Experts of a small language model: a variant of SOAP for the experts, 6000 steps.
Below are experts of layer 5 (counted from 0) of a mixture-of-experts language model. Rows are named router (the router's row for the expert), up (a neuron's input weights, with its number) and show model dimensions 32-63. Each number is 128 + 32 x the weight over its row's rms, rounded and kept within 0 to 255.
After each expert's rows: "mostly gets" lists some tokens that are sent to it at least half of the time; "gets" lists some tokens that make up at least twice as much of what it gets as of all text. This comes from a sample of Wikipedia text that the model never trained on. Tokens count by the router's weight.

# expert 7
router [113 133  89 139 109  89 144  80 118  89 139  66 104 128 116 103  72 146 116  96 143 124 110 101 135 109 181 134 114 158 117 158]
up12 [140 162  73 149 184 164 166 162 134 106 129 113 168 174 150 146 105 129 119 124 128 143  78  78 136 138 105  97  89 119  83 145]
up13 [137  82 165 119 134 162 120  72  72 142  59 151 122 124 128 146 108 139  95 109 122 130 120 125 138 149 140 165  94 157 141 156]
up14 [ 92 133 179 158 133 117 160 152 111 161 209 132 188 113 133 213 213 137 112 151 111 103 118  97 167  92 192  59  86 186  98 154]
up15 [117 168 160 152 188 172 115 127 112  48  93 135  87  51 130 161 106 213 140 127 107  70  99 123 123 112 188 124 117 147 106 122]
up16 [135 179 173 119 147 144 126 152 109 160 137 123 151  91 152 118 150 126  89 121  77 163 118  83 134 107 106 150  48 106 127 112]
up17 [136 112  97 140 203 182  88 137 131 115  51 138 145 118 131 102 133 122 102 126 143 134  46 108 129 131 140 153 117  94 160 130]
up18 [123 123 162 138 107  64 161 112  77 142 132 111 138 101 137  97 126 118 144 100  78  80  87 179 136 170 158 122  47 161 131 190]
up19 [145 111  54  35 157 152 128 136 102 133 106 125 114 195 120 187 123  72 131 139 154  92 119 108 133 111  86 157  96 126  46 100]
up20 [158 101 140 137 156 174 136  87 170 111 160  92 105  71 137 151 154 134 103 141  81 192 152 139 126 185 124 175  79 135 109 115]
up21 [109 128  96 113 201  34 130  92 143 105 136 146  86  96 125 119 100 168 117 118  93 124 134  99 116 101 156  87 121 158 206 155]
up22 [134 165 135 120 142  93 114  88 139  92 109 105  53 123 132 161 116 107 138 131  97 155  96 102 103 176 163 132  75  76 114  70]
up23 [120  66 183 145 106 115 127 142 147 127 199 135 157 205 167 144 147 114 148 132 116  85 161  88 147 124 128 121 149 169 155 131]
up24 [ 91 112 124  78 156 109 162 154 131 144 179  79 154 177  86 131 135 121 155 159 189  99 130 134 124 145  94 180  79  60  92 142]
up25 [131  88 109 101 148 125 109 106 149 118 154 151 174 149 150 142  88 144 142 129  98 130 137 148 135 114 133 136 144  36 130 163]
up26 [148 144  54 174 158 132 114  97 154 100  59 185 113 203 111 132  87 122  73 121 127 144  90 147 106  83 148  77 125 172  89 110]
up27 [ 97 123 147 148 200 116 132 115 136  95 165 110 126 129 143  60 130 175 107 133 173 163 124  99 138 121 165 131 112 168 177 108]
up28 [108 108 134 119 132 142 157  67 176 141 147  96 198  76  69 134 154 156 106 135 174 171 109 149 132 190 101  70 200 105 196 143]
up29 [161  88 188 128 138  70 161  70 101 100 146 142 102 133 155 131  98 114 126 127  88 131 132  70 136 150 178 131  46 146  98  96]
up30 [150 139 119 119 135 123 228  80 146 172 164 142 114 130 155 169 137  81 118 108  17 137 162 110 133  48 179 166 103 179 108  91]
up31 [139 115  66  98  97 148 163 154 156 146 148 184 127  90 139 149 123  62 140 118 112 123 145 124 139 116 110 161  87 119 124 132]
up32 [176 119  56  95 166 192 139 124 157 117 158  99 145 129 178  95 165 141 138 115  90 170 120 143 131 108 134 163 120 149 163  81]
up33 [157 140  77 115 103 152 181 132 116 153  74 124 167 156 135  71 135 133 138  95 158  80 168 148 145 141  55  97 136  99 145 177]
up34 [138 123 141  69 193  89 171  64  93 122 153 176  85 122  77 146 108 164 107 132 142 136 127 158 157 105 167 116 133 108 146  70]
up35 [126 164 178  90 168  94 142 143 143 141 255 152 148 167 177  54 147 162 160 129 136 138 115 160 141 136 140 155 144 136 130  71]
up36 [132 153  47  79 138 163 171 160 120 167 161 135 121  67 138 146 133 128 102 113  63 128 148 147 151 130 141 119 141 104 107 172]
up37 [114 120 177 118 163 149  94  75  71 146 114 151  42  78 132 124 171 129 148 130 122 108 109 101 151 114 154 150 113 159 125 162]
up38 [116  97 112 138 146 148 189  44  71 119 105 136 169  89 153 118 159 198  93 129 101 106 107 142 130 142 126 131  99 125 122 115]
up39 [105 189  76 114 112 139 151 140  72 127 126 181 147 121 152 158 160 130 108  83 119 142  98 164 159 127  88 170 117  23 157 114]
up40 [158 142 124  93 104 125 155 134 118 132  82 154 129 129 127  96 137 126 160 114  89 128 104 150 112 109 155 106 166 115  56  99]
up41 [109 166 165 145 147 155  68 125  96  87 130 116 115 117  57 108 143 117  89 133 195  84 115 125 117 113  82 113 102 110 169 132]
up42 [144 128  65 100 106 128 150 169 129 130  88 107 167 148 106  55 140 142 152 134  93 124 101  97 150 123 183 122 139 129 147 138]
up43 [166  59 111  96 162 105 139 111 130  73 195 124 208 117 139 128  96 122 160  54 114  73  66 106 167 162  67 173 152 118 146 102]
mostly gets: " | MF", " However,", "- Born:", " | DF", " | FW", " | ENG"
gets: ",", " |", "\n", " that", ":", "|"

# expert 6
router [152  40  55 159 108 162 163 131 153  83  72 182  74 165 158 123 116 144 111 130  59 145 115 105 110  85 116 168 123 112 104 129]
up12 [175 136  49 131 112 136 118 113 141  66 116 120 132 181 124 105 101  59 172 117 171 113 140 126 128 184  72  67 153 171 127  54]
up13 [ 85  89  97 117 116  85 148 120 194 102 121 111 127  99 113 137 174 213 170 124 114 135 138 173 149 111 129 130  45  50 113 144]
up14 [139 190  96 156 167  79  87 101 149  92 143 132  78 149 145 115 207 154  84 126 122 139  96  87 146 148 160 124 155 155 177 120]
up15 [121 173 166 147 102 107 146 107  70 126  98 121 160 165 111 150  72 159 113 107  71 144 110 170 133 172 115 173 165  98 168 132]
up16 [151 149 108 109 113 187 123 176 125 140 125 215 111 188 181 199 107  73 167 125 144 127  94 155 116 113 110 118  80 102 167 160]
up17 [141 143  86 133 147 113 110 156 109 113 151 174 139 176 212 162 167 172 129 118  84 134 112 179 130 150 103 137 154 143 175 102]
up18 [158  74  57 159 141 187  92 126 108 106 112 102 102 120 142 153  92  84 178 103 148 139 114 134 130 124 131 109 135  95 127 140]
up19 [131 123 154 134 118 139 133  90  86 131 140 121 128 128 127 176 181 111 133 128 135 106 159 158 127 161  88  97 176 203 138  67]
up20 [111  45  78 152 159 129 127 130 109 137 138 134  99  40 135 108 106 101 159 157 195 187 171 105 133 160 129 164 117 164  66 171]
up21 [161 135 155  88 127  91 156  81  91 123 123 153 147 110 107 106 121  68 105 112 118 135 132 108 143  82  88 179 119  98  91 158]
up22 [116 106  55 109  92 137 138 147 123 116  79 145 154 145 167 147 182 178 139 131 168  96  98  91 173 111 126 130 139 100 109 131]
up23 [187  73 135 180 171 171 112 139 140  86 157 126 119  97 136 136  98 142 187 128 154 186  57 182 138 135  88 177 137 125 136 147]
up24 [ 95  54 178  50 164 113 164 167  76  79 133 108 110  79 149 192 140 139 151 151 140 128 135 114 136 114 158 125 122 179 150  99]
up25 [ 88 139 150  76 145  85 124 114 171  96 160  89 127 130 107 142 154 162 134 129 131 133 114 130 132 187 157 211 116  75 169 135]
up26 [188 123  58 148 114 109 121 128 189  98 125 107 165 171 173  88 151 138 114 125 135 103 155  90 120 184 120 132 178 104 151 130]
up27 [178 153  88 197 138 133 146 125 113 129 144 141 144  82 165 152 135  65  85 110 190 134 146  61 135 119 154 156 136 132 173 124]
up28 [101  89  96 206 190 141 114 101 152  93 129  95 113 158 133 124 108 123 102 126 111 124 133 156 154 195 156 149 169 127 100 142]
up29 [174 106 138 109 180 112 138  79  98 105 152 139 142 151 156 122  77 121 188  65 122  60  87 104 164 160  82 176 130 117 147 118]
up30 [121  96  61 175  57 130 116 108 159 150 127 129  85  72 155 128  94 167 115 157 163 134 133 103 144 171 157 156 147 141 129 156]
up31 [159  83 156 115 115 209 147  95 101 165 152 104  83  67 161 155 140  95 154 160  85 143  77 149 127 106  70 165 173 107  93 117]
up32 [136 183 197 123 160  99 117  90 102 167 102  92 110  77 151  72 132  54 142 146 200 146 114 110 139 233 159 138 170 217 130  99]
up33 [ 73  60  93 146 105 122 114 139 121 108 183 109 152 146 157  86 122 160 138 100 195  79 165 158 129 116 135 108 105 107 154 157]
up34 [139 191 164 148 119  63 179 128 141 147  88 150 105 142 105 155 165 143  34 117 166 151 123  85 133 157 164 165 183 157 152 130]
up35 [134 134  97 135 147  71 136 168 127 131 149 113 138 202 137  96  90 209 150 161  79 118  98 145 165 106 162 169 159 136 143 109]
up36 [146 105  50 112  98 170  76 149 159 124 107 119  43  63 132 113 160 103 112 108 175 139  86 106 157 160  99 154 161  87 104 176]
up37 [155 136 104 105 169 109 151 128 113  99  89 125  80 147  91  65  96 137  94 110 109 199 108 146 103 103 122 113 164 153 122  92]
up38 [142  90 135 136 143 113  91  80 137 139 149 152 152 103  88 159  91 118 145 117 139 157 124 131 134 132 167  88 138 149 138 101]
up39 [196 181 187 133 118 144 118 125 134 154 138 147 171 168 136  74  87 108 113  99  86 199 111 141 114  88 161 127 170 111 117 150]
up40 [161 125 138 111 129 161 122 146  77 172 111 165 111 102 150 144 139 122 138 126 173  73 120 133 141  99 102 136  98 141 174  92]
up41 [176 106  74 105  88 122  32 151  92 129 144 148 109  82 171 107 136 130 111 123 216  86 107 105 131 104 132  62 113 126 118 122]
up42 [ 95 158 112 131  78 153 166 102 130 113 131 140 135 109 131 188 146 145 122 109  86 110  83 133 143 129 205 132 143 137  93 141]
up43 [153 176 145 152  66 137 146  93 133 102 163 137 158 129 145 153 154 127  95 138 113  72 128 134 142 135 116 154 163 164 110 151]
mostly gets: " that the", "The", " after the", " with the", " | The", " by the"
gets: " the", " The", "'s", ", the", " of the", "The"

# expert 5
router [130 110  93 133 136 101 139 114 132 159 104 181 129 138  87 128 111 134 158  99 136 177 159 111 134 111 134  97 144 106 108 166]
up12 [ 95 149 158  95 116 177 177  99 120 103 139 102  72 122 139 101 135  96 139 187 156  78 124 120 158  71  71 118 178 172 188 104]
up13 [118 133 131 158 128 188 125 132 132 109 140 116  92 103 123 118  96 141  97 130 123 171 117 112 131 135 100 122 147 169 128 100]
up14 [136 140 143  55 103 110 185 136 126 142 163 122  71 145 139 153 125  67 158 140  94 154 140 111 115 112 141 146 132 150  85 107]
up15 [169 150 136  58 127 164 154 108 159  72 234 153 139 149 165 153 144 158 140 116 118 160 110 122 136 110 132 138  75 154 156  98]
up16 [ 91  99 131 128 188 188  98  95  40 123 178  96  93 122 141 125 143 140  95 128 147 114 135 163 136 187  82  81 114 106 148 142]
up17 [138 130 124 112 142 128  58  99  82 101 123 131 126 188 124 119  96 172 106  77 143 149 107  90 153  89 116 129  95 105 138 100]
up18 [109 127 122 109 169 170 114 118  33 114 103 222 136  99 122 121 180 124 118 143  72 141 162  99 123 154 114 135 152 143 142 163]
up19 [134 121 109 174  95  92 103 108 123 112 114 174  94 148 125  97 202  99 120 117 169 143 168 149 163 120 111 134 105 158 169 129]
up20 [149 141 116 154  85 166 142 139 100 111 127 148  99 155 130 149 123 124 132 116  80 148 101 138 144  97 111  98 138 147 150 114]
up21 [118  94 180  88  98 151 144 136 111 153 105 139 118  40 156 144  66 166 202 134  95 118 162 108 104 166 114 126 133 129 132 115]
up22 [130 149  47 129 131 164 130  81 137 142  84 137 107 153 107  74  76 115 189 150  93 147  73 102 116  77 113 181 112  98 135 137]
up23 [122 147  74 162 112 129 214  87 184 140  78 159 141 105 119  99 135 137 130 107 145 149 126 113 152 170 135 121  88 119  84  76]
up24 [140 110 153 192 143 134  90 141  98 129  92  88 133 112 125 137 138 177 236 149  84  80 103 109 119 101 109 179 144  74  97 128]
up25 [112 138 116  96 127  91  71  67  66  96 173 100 150 192 148  81 162 120 161 136 120  92  96 178 152  63 113 122 121 132  97 136]
up26 [160 184 202 100 156 158 117 117 119 153 117 105 114 118 112  90 167 145 125 130 150  78 170 150 105  94 143 140 213  74 154 131]
up27 [148 127 168 116  91 135 194 144 147 143 107 110 120 117 122 185 159 156  90  42 213 120 125 178 149  95 141 140  78 122 175  97]
up28 [163 107 115 158 155 131 156 140  81 125 132 139 137 158 150 155 169 159  36  86  89  95  94 147 108 119 161 110 129 156 134  86]
up29 [150 131  89 160 117 169 186 148 145 132 126 137 155 108 131  97 140 127  57 112 141  89 107  67 138 121 125 141 135  84 113 175]
up30 [126 105 113 192 109 118 138 149 181 101 102 117 111  92 139  59 153  90 142 131 141 158 182  76 129  85 142  89 108 144  99 170]
up31 [165 140 136 173  98 151 176 110  95 153  93 142 117  85 168 112 161 161 177 133 122  72 126  62 136 114 119 125 105  94 151 124]
up32 [131 145  79 202 161 104  76 102 155 125 145 162 125 111 141 166 106 122  86  75 173 130 138 141 147 175  91 138 135 137 146 115]
up33 [121 129 153 122 144  97 115 145 126 161 122  71 131  95 122 172 171  88 194 160 134 128 165 147 138 138 172 132  98 156 114 161]
up34 [103 100 115 168 150  72  82 144 118  92 125 111 117 168 155 125 149  78 137 143  59 114 131 141 139 130 171  75  65 154 115 106]
up35 [ 61 129 104 110 108 115 111 115 174 132 167 126 119 141 114 122 193 130  91 103 131  68 148 105 105 180 160  81 113 150 145 141]
up36 [120  90  86 101 132  97 180 135 100 125 140 123 131 156 120  81 151 103 124 149 158 194 129 100 135 108 161 115 142 180 114 112]
up37 [165 118 151 191 108 127 158 103 223 117 141  95 137 113 147 140 193  69 200 108 129 110 167 104 167 110 184 159 172 169 109 156]
up38 [101  90 144 115 125  97  61 143 147  55 177 125 145 161 119 148 154 120 174  91 109 138  87 113 116 131 196  95 152 113 139 109]
up39 [ 99 171 151 155 161 107  87 104 114 136 116 137  87  24 110 118  77 138 207 129  90 132 142 164 106 118  85 162  68 117 146 135]
up40 [102 101 157 112 127 135 142 131 105 118 153 129 136 103 117 168 148 126 179 128 113  71  94  92 130  80 127 137 125  85 150  97]
up41 [128 124 125  87  79  83 169 134 133 129  88 159 128 108 165  85 113 107 122 148 108 158 131 121 117 132 110 119  83 180 120 108]
up42 [144 154 109 120 147  90 106 109 168 136 124  88 108 171 149  79  51  45  75 145 171  78 143 155 125 160 161 110 135  93 165 120]
up43 [182 148  68 109  75  73 147 151 114 119 111 133 119 197 117  86  74 114 103 116 147 128 124 130 118 140 160 145 218 149 155 128]
mostly gets: " three", " five", " six", " four", " million", " two"
gets: "1", "2", "3", "4", "0", "5"

# expert 11
router [153  56 136 137 137 143 128 109 107 119 192 138 101 138 145 153 100  83 168 114 142 135 136 103 197 154 183  75 146 178 120 142]
up12 [ 91 100 100  94 131  69 177 150 115 121  72 172 111 138 142 158  80 112 149 114 174 122 121 162 177 162 154 126 156 135  85 138]
up13 [ 71 109 138 118 129 170 164 110 105 142 135  96 109 106 151 132 186 116  73  93 132 215  76 157 138 104 166 155 117 133 174 142]
up14 [143 172 119 118 139 130  94  92  91 134 157 116 111 139 155 155 107 154 120 155 151  72 161  99 104 158 102  85 121 131 180 136]
up15 [146 156 127 168 136 116 188 131  95 137 199 158 142 102  98 176 127  79 134 142 150 103 127 104 157  96 118 115 117 103 145 114]
up16 [133 135 130 113 133 166 150 135 139  48 113 126 158  77 105 121 168 173  72 124 139  92 114 105 120 116 136 131 122  65 153  80]
up17 [128 166 127 120 207 122 135  93 144 116 113 128 169 200 138 163 124 144 159 145 121 130 124  59 123  95 156  83 197  98  89 194]
up18 [125 148 108  98 133 190 153  65 169 140 127 143 160 142 121 157 138 131  95 103 169 144  81 160 135 141 117 107 148 102 134  77]
up19 [167 170 101 136  95 155 141 103 151 108 137  90  90 153 145 228  75 134 102 136 132 140 121 120 133 148 198 114 144 138 133  55]
up20 [125  73 124 132 105  97 123  99 180 108 176 108 162 125 110 125 151 103  93 128 163 104 124 146 112 163 139  91 166 119 115 122]
up21 [125 106 144 114 100 115 184 163 166  93  93 129 111 137  93 123 128 158  76 150 113  86 127 146 102 153 132  71 155 117 189 106]
up22 [173 113 126 112 165 148 130  51 126 136  74 131 137 104 177  84 127 168 144  65 113 182 111 133 109 182 175 149 200 151 115 114]
up23 [131 103  94 133 144 120 164 113 154 110 180 133  85 144  80 113 117 112 105 155 128 136  67 118 143 109 119 115 194 121 152 130]
up24 [144 126 136  94 110 156 131 198 142  74  90 187 139 171 108  98 100 103 128 116 102 163 192 104 125  76 124 115 107 137 137 123]
up25 [102  68 104 119 200 138 140 175 150 150  95 158  77 144  80 138 139 101 164  75 129 229 165 125 139 123 116  82 147 150 139 159]
up26 [138 131  89  90 108 157 147  79 181 120 159 140 110 194 135  70  83 132  91 152 155 101 137 183 139 140  93  77  87 109 131 151]
up27 [128 141 109 111 179 119  96 117 164 145 193  97 133  92 150 143 128 135  99  98 119 115 115 127 104  87 147  72 124  96 126 132]
up28 [157 115 132 130 122 121  72 106 156 146 146 121 134 182 109  69 178 138 107 127  66 185 132 128 153  99 140 144 136 155 127 104]
up29 [193  72 140 106 147  96  99 164  81 116 143  81  69  84 125 128  83 132 140 168 121 135 118  86 139  73 107 147 166 140  94 106]
up30 [136 104 112 180 103 140 112 121 124 129 148 146 169 101 119 206 169 174 106 125 102 117 142 118 134 172 107 103  95 149 158 128]
up31 [162  79 140 130 184  99 150 123 161 121 111 115 133 148 134 131 119 156  89  73 154 120 106 110 138 185 167 170 141 121 174 110]
up32 [123 163 162 159 118  24 155 134 124  91 152 116  46  83 119 174 145 139 165 129 108  87 151 144 104 151 135  66  58 166  84 104]
up33 [129  58 119 140 153 175 153 192  98 128 152 115 139  83 136 103 119 157 148 140 136  80 163 143 141 168 116 157 139 109 127 130]
up34 [210 152 152 177 127 133 118  65  99 113 135 142 136  96 115 118  54 140 182 137 120  92 142 140 107 174  72 166 146 101 107 155]
up35 [ 88 144 130 146 150 144 160 196  64 139 117 173 131 140 123 133 121  91 188 111 109 105 140  80 129 128  83  92  63 119 164 134]
up36 [ 80  87  79 119 150 137 155 189 155  92 131 109 118  93 147 111  87  78 130 123 114 182 129 142 149 117 177 124 107 121 142 138]
up37 [ 91  95 106 109 175 126 117 205 142 143  84 145 151  63  45 100 135 144 128  91 120 131  81  86 116 142 171 146 101 119 113  87]
up38 [168 115 125 129 122 115  98 114 134 140 137 169 149 137  98 179  84  82  86 131 116 134 122 111 141 120 100 148 117 147 126 123]
up39 [ 97 146 155 104 169 121  78 121  87 102  83 107  76 140 165  99  89 157 187 128  91 105 134 122 151 145 147  84 122 118 170 140]
up40 [120 126 135  95  32  45 125  66 165 110 134 123  96 168 169 130 167 109  29 135 134 164  85 126 183 103 104 116 110 163 134 133]
up41 [143 109 126  71 105 151 118 120 201  90 134  43 133  86 120  90  82 174 162 133 134 174 140 109 155 158 165 139 127 174 101 142]
up42 [154 116 101 129  79  98 176  55 191 134 126 141  64 160 112 113 117 121 113 122  71 103  58 128 146 158 108 125  80 111 100 130]
up43 [105 152 116 136 158  98 148 133 153 100 145 107 145 130 104 110 136 118  88 107 203 131 132 112 116 173 124 132  85  87 104 133]
mostly gets: "uh", " Ha", " Bob", "alg", " Ger", " Ry"
gets: "1", ",", ".", "ab", "a", "-"

# expert 1
router [113 156 143 164 116 176 127 123 134  63 177 118 100 127  65 137 128 175 126 132 106  95  85 114 188 117 174 122 173 123 155 119]
up12 [101  66 147 122 127 146  67 148 148 158 154  84 105 100 136 113 145 111 100 126 153 123 124 121 182  47 125 189 158  51  88 159]
up13 [117 156  68 166 155 163  87 154 156  77 153 134 117 135 156  84 157 113 121 103 126  90  89 105 141 164 159  92 135 151 110  86]
up14 [104 163 111 145 109 164 167 132  91  99  56 121 108 138 126  97 119 171 127 105 151 140 100 178 130 153  92  74 180  82 150  45]
up15 [137 113 106 160 144 157  79 113 100  42 176 160 145 130 152 173 105  87 115 103 154  95  98 103 126 122 131 141 147 109 148 124]
up16 [145 145 116 128 137 132 155  78 157  83  90 178 105 140 121 123 101 157 132 122 134 101  89 104 133  66 111 146 193 124  75 105]
up17 [ 80 105 132 207 150  53 149 142  76 110 108 190  98 115 123 153 129 157 149 150 139  58 118 130 134 111 119 102 143 195 155 149]
up18 [110 100 112 172 124 161 146  96 127  63  47 153 123 156 133 187  65 107 130 110 117 130 164 138 130  83 160 116 116 145 171 141]
up19 [146 132 118 127  97  91 122 110 165 100 137 109  87 244 131  65 107 159 104 148 198 110 141 117 139 142 112 153 123 112  37 136]
up20 [114 144 150 121 115 171 165 117 124 101  96 130 189 120  92 159  88 119 122 121 114 128 125 142 132 103 119 162 184 120 151 109]
up21 [130 126 105 110 115 163 124 140 148 100 182  99 139 142 139 110 163 182 187 130 169 170  64 144 115 147 177 130 115 153 177 133]
up22 [109 156 111  85 126 117 168 104  39 149 148 184 125  91 135 161 145 120 145 127 182 173  81 103 155 168 128  88 138 138 167 131]
up23 [148 107  98 140 112 170 146 146 132 163  43 100 120 166 157  72  73 134 107 119 155 118 135 143 143 160 107 135 178 126 177  77]
up24 [141 144  72  96 104 111  77 127 205 118 123 204 160 147 106 143 133 155 153 106 182 145  87 149 136  97 136 140 103 164 101  75]
up25 [163 105 105 127 138 162 127 126  89 148 173 127  49 123 139  65 110 154 161 124 132 118 136 106 126 105 138 126 126 170  91 150]
up26 [142  97  78 113 126 150 143  79 158 161  97 161  94 211 115  93 126 164 141 109 153  98 163 162 133 117 165 175 137 120  80  95]
up27 [151  82 128 141 143 196 146 120 165  98   0 120 177 139 133 136  98  63 152  97 105 107  78 140 125 148 137 168 104 221 180 133]
up28 [109 136  95 124 137 139 161 158  95  93  97 148 132 220 101 126 159 132 143 148 147 116 135 148 151 188 152 141 138 118  97  87]
up29 [128 174 140 151 107 127 145  85 131 186  82 159 167 173 128 145 134 140 170 101  99 135 116 120 139 140 163 151 160  85  91 186]
up30 [124 158 102  85  99 120 113 115 156  70 175 152 126 106 126  71 165 153 151 151 138  96  92  69 127  84 202  75 187 142  99  68]
up31 [127 175 192 158 135 132 139 124 169  97 180  86  59 141 160 108 172 123 104 104 123  87 233  76 160 131 121 133  68 182 108 135]
up32 [176 152 130 156 154 206 118 132 161 106 165 111 132 120 151 199 134 104 101 122  80 128  76  83 109 110 137 117 190 107 192 127]
up33 [129 134 165 141 142 132 135 101 123  63 153 148 110 148 121  99 111 167 136 134 207 135 118 117 128 135 173 126 107 139  99 141]
up34 [180 116 130 129 127 184 143 115  66 195 135 128 134 112 102 190 120 137 100 125 131 146 111 121 160  97 144 144  93 117  81 182]
up35 [161  62 139 142 103 123  79 147  98 125 150 115  87 144 136 180 121  47 163 148 122  67 104 185 149 124 152  95 118  49 166 116]
up36 [128 102  99 143 120 154 183 146 162 134 145 104 110 187 138 103 116 114 138 131 141 168 123 118 149 144 109 163 152 137  54 128]
up37 [119 121 161 127 113 148 135 152 116  97 137 111 122  91 146 141 133 154 161 100 123  72  92 101 168  84 169 109 179 131  99  96]
up38 [135 139 115 139  80 134 136 129 150 116 127 134 136 141 126 143 152 168 160 111 121 127  97 102 133  98 133 107 140  98 187 123]
up39 [179 113 116 118  99 106 172 108 147 127 174 114 140 177 156 174  68 133 177  90 131 105 125 112 154 151 149 121 137 203  86 117]
up40 [148 121 122 108  87 117 139 106 157 135 200 143 118 223 120 157 159 108 121 111 153 154 211 123 173 134 118 127 118 141 141 135]
up41 [121 174 101 106 141 108 131 108 155  96 179 185 139  99 155 160 159 159 137 130 140 169 125 100 147 187 111 137 122  83  86 116]
up42 [ 91 136 149 203 168 174 126 110 158  89 157  97 106 155 155  76  91 135 183 106 157 147 120 115 116 130 143 131  98 190 133 156]
up43 [135 149 124 183 155 196 136 138  98 144 154 147 219 115 121 128 138 154 125 150 108 179  98  96 164 146 151 159 204 146 165 115]
mostly gets: " =", "- List of", " ====", "==See also==", ") =", "s=="
gets: " |", " =", "\n", " | ", "===", ")"

# expert 9
router [107 113 151 167 146 144 101  96 118 100 160 155 120 104 208 160 136  86 140  73 133 126 129 148 187 112  79  87  70 177 185 179]
up12 [154 142 136 135 108 111 133  77 197 134  82 153 117  97 128 131 156 209 151 108 138 154 138 146 164 135 171 107 157 138 160 169]
up13 [128  92  95 138 139 172 167 163  80 110 145 128 167 101 212 178 133 112 120 155  65 111  99 149 129 129 127 176 112 110 117 110]
up14 [135 163 136 149 122 123 136 151  87 133 110 111 147 114 178  97 119  50 149 109  79 101 132  90 128 110  72 170 124  87  75 145]
up15 [109 165 164 110 138  64 111  95 113 125 125 132 139  96 136 147 130  79 123 122  86 134 152 117 172 118 125 132 153 112 105  46]
up16 [121 134 149 155 106 159 145  77 146 109 192 109 191 102 179  93 150 166 137 115 109 111  59  85 126 129 255 134 165 135 123 146]
up17 [138 130 107  95 136 178 166  95  87 109 120  92 109 139 125 115 128  47 110 102 162 172 138 106 138 121 100 192 149 125  61 100]
up18 [106  78 153 153 119 149 110  66  74 118 135 129 127 150 135 136 162  90 137  98  88 160  82  92 138 128 188 130 153 150 164 135]
up19 [136 110 125 120 140 154 163 130 118 133 154 170 141 177 115 128 167  60  97 128 128  99 122 119 138 103 114 137 114  66  87 157]
up20 [148 141 168 145 120 116 153 104 113 118 192 140 213 134  91 160 102  68  63 159 105 102  91 130 125 161 189 214 146 114 187  34]
up21 [159 114  82  77 142 131  80 157 124 136 133  78  82  60 135 111 150 113 142  88 128 138 163 115 130 140 136 119 136 120 161 124]
up22 [162  51 117 111  96  92 108 112 109 124  77 131 100  73  27 111 152 166 110 117 168 106 142 109 164 167 206 136 156 127 138 172]
up23 [121 147 132 130 111  93 137 119 109 141 147 132  86  93 157 116 150 230 107  78 119 164 188 119 145  98 166 121 134  98 129 137]
up24 [114  75 149 144 113 149 126  70 103 158  99 122  84  91 105  92 122 142 151 141  89 156  93 166 114 184 128 123 101 160  91 135]
up25 [149 134 126 139 115 127 112 146 144  63 127 183 125 129 126 117 103 128 141 119  91 105 138 147 166 107 150 161  82 120 105 158]
up26 [146 106  92  99 176 155 171 158 152 135 185 125 204 125 130 121 105 169 136 161 121 113 120 108 131  14 157 148 185 116 167 199]
up27 [122 127  78 146 175 180 160  84 146 141 188 143 193 136 134 134 152 141 138 120 157 119 137 132 131 184 101 139 103 131 142 148]
up28 [129 149 107 170 161 128  94  80 116  97  92 127  68 169 183 114 121 196 124 114 160 135 121 129 112  41 123 126 119 111 162 126]
up29 [187 132 124  97 111 128 128 125 112 163 114 138 168  65 123  97  99  77 180 112  83 170 121 107 113 174 118 143 198 126 143 127]
up30 [140 123 111 128 149 130 170 151  94  65  91 137 172 136 116 174  72 129 125 112  99 138  93 146 190  96 107 181 135 123 133  81]
up31 [117  84 144 127 156 131 173  99 114 112 118 127  46  69 142 120 117 119 202 133 211 176 123 134 134 117 135 144 145 129 120  91]
up32 [116 132 117 152 111 117 102 183 162 124 125 131 117 181 141 163 105  91 157 135 176  79 107 145 124  91 171 118 161 135 121 180]
up33 [121  78  87 127 130 157  92 138 149  82 116 155  75 105 139 112 117 129 148 140 198 139 126 113 164 118  43 104  45 127 113  98]
up34 [171 124 104 150 182 108 118 157 104  79 118 166 150 165  91 155 125 104 100 163 126 119 172 113 111 161 130 180 175 111 198 104]
up35 [101 120 185 176 139  65 139 147 129 137 135 112 148  81 162 144 139  99 186 132 188 117  79 140 156  67  91 143  92 133 173 182]
up36 [137 160 112 137 157  57 124 137  76  94 165 120  70 206 146 152 122  65 116 112 141 173 132 104 161 125  41 167 111 140 114  79]
up37 [106 142  97 126 102 115 178 126 134  88 159 145 167 133 169 189 107 116  80 135 138 124 132 136 152  49 110 154 141 122 131 104]
up38 [133 116  94  94 105 215 125 125  99 143 114 168 103 103  98 137 130 136 110 123 159  89 131 140 124 142 139  86 117 129  94 170]
up39 [ 90  90 114 162 207 171 130 135 122  73  85 168 176 139 100 153  82 157 145  90 136 177  54 114 125 142 220 163 142 120 121 151]
up40 [110 151 123 155 172 235 154 173 117 141  85 112  86 129 129 100 109  73 140 112 175 148 109 110  79 141  93 127  43 106 135 121]
up41 [123 141 122  77  99  87 103 105 130 102 162 105 161 105 115 102  80 137 112 123 145 138 116 119 141 151 116 186 120 133 123 186]
up42 [116 102 115 164  89 120 141 155 181 122 146 110 117 110 155  89 124  95  97  98 151 176 100 150 117  62 106 137 127 102 141  98]
up43 [112 125 104  65  94  82  88 154 122 121 112 110 123  65 128  82 157 118 138 124 156 125 120 125 120 156  89 135 139  68 124 146]
mostly gets: "In ", " June ", " August ", " March ", " September ", " February "
gets: ", ", " in ", " in", "In ", " March ", " September "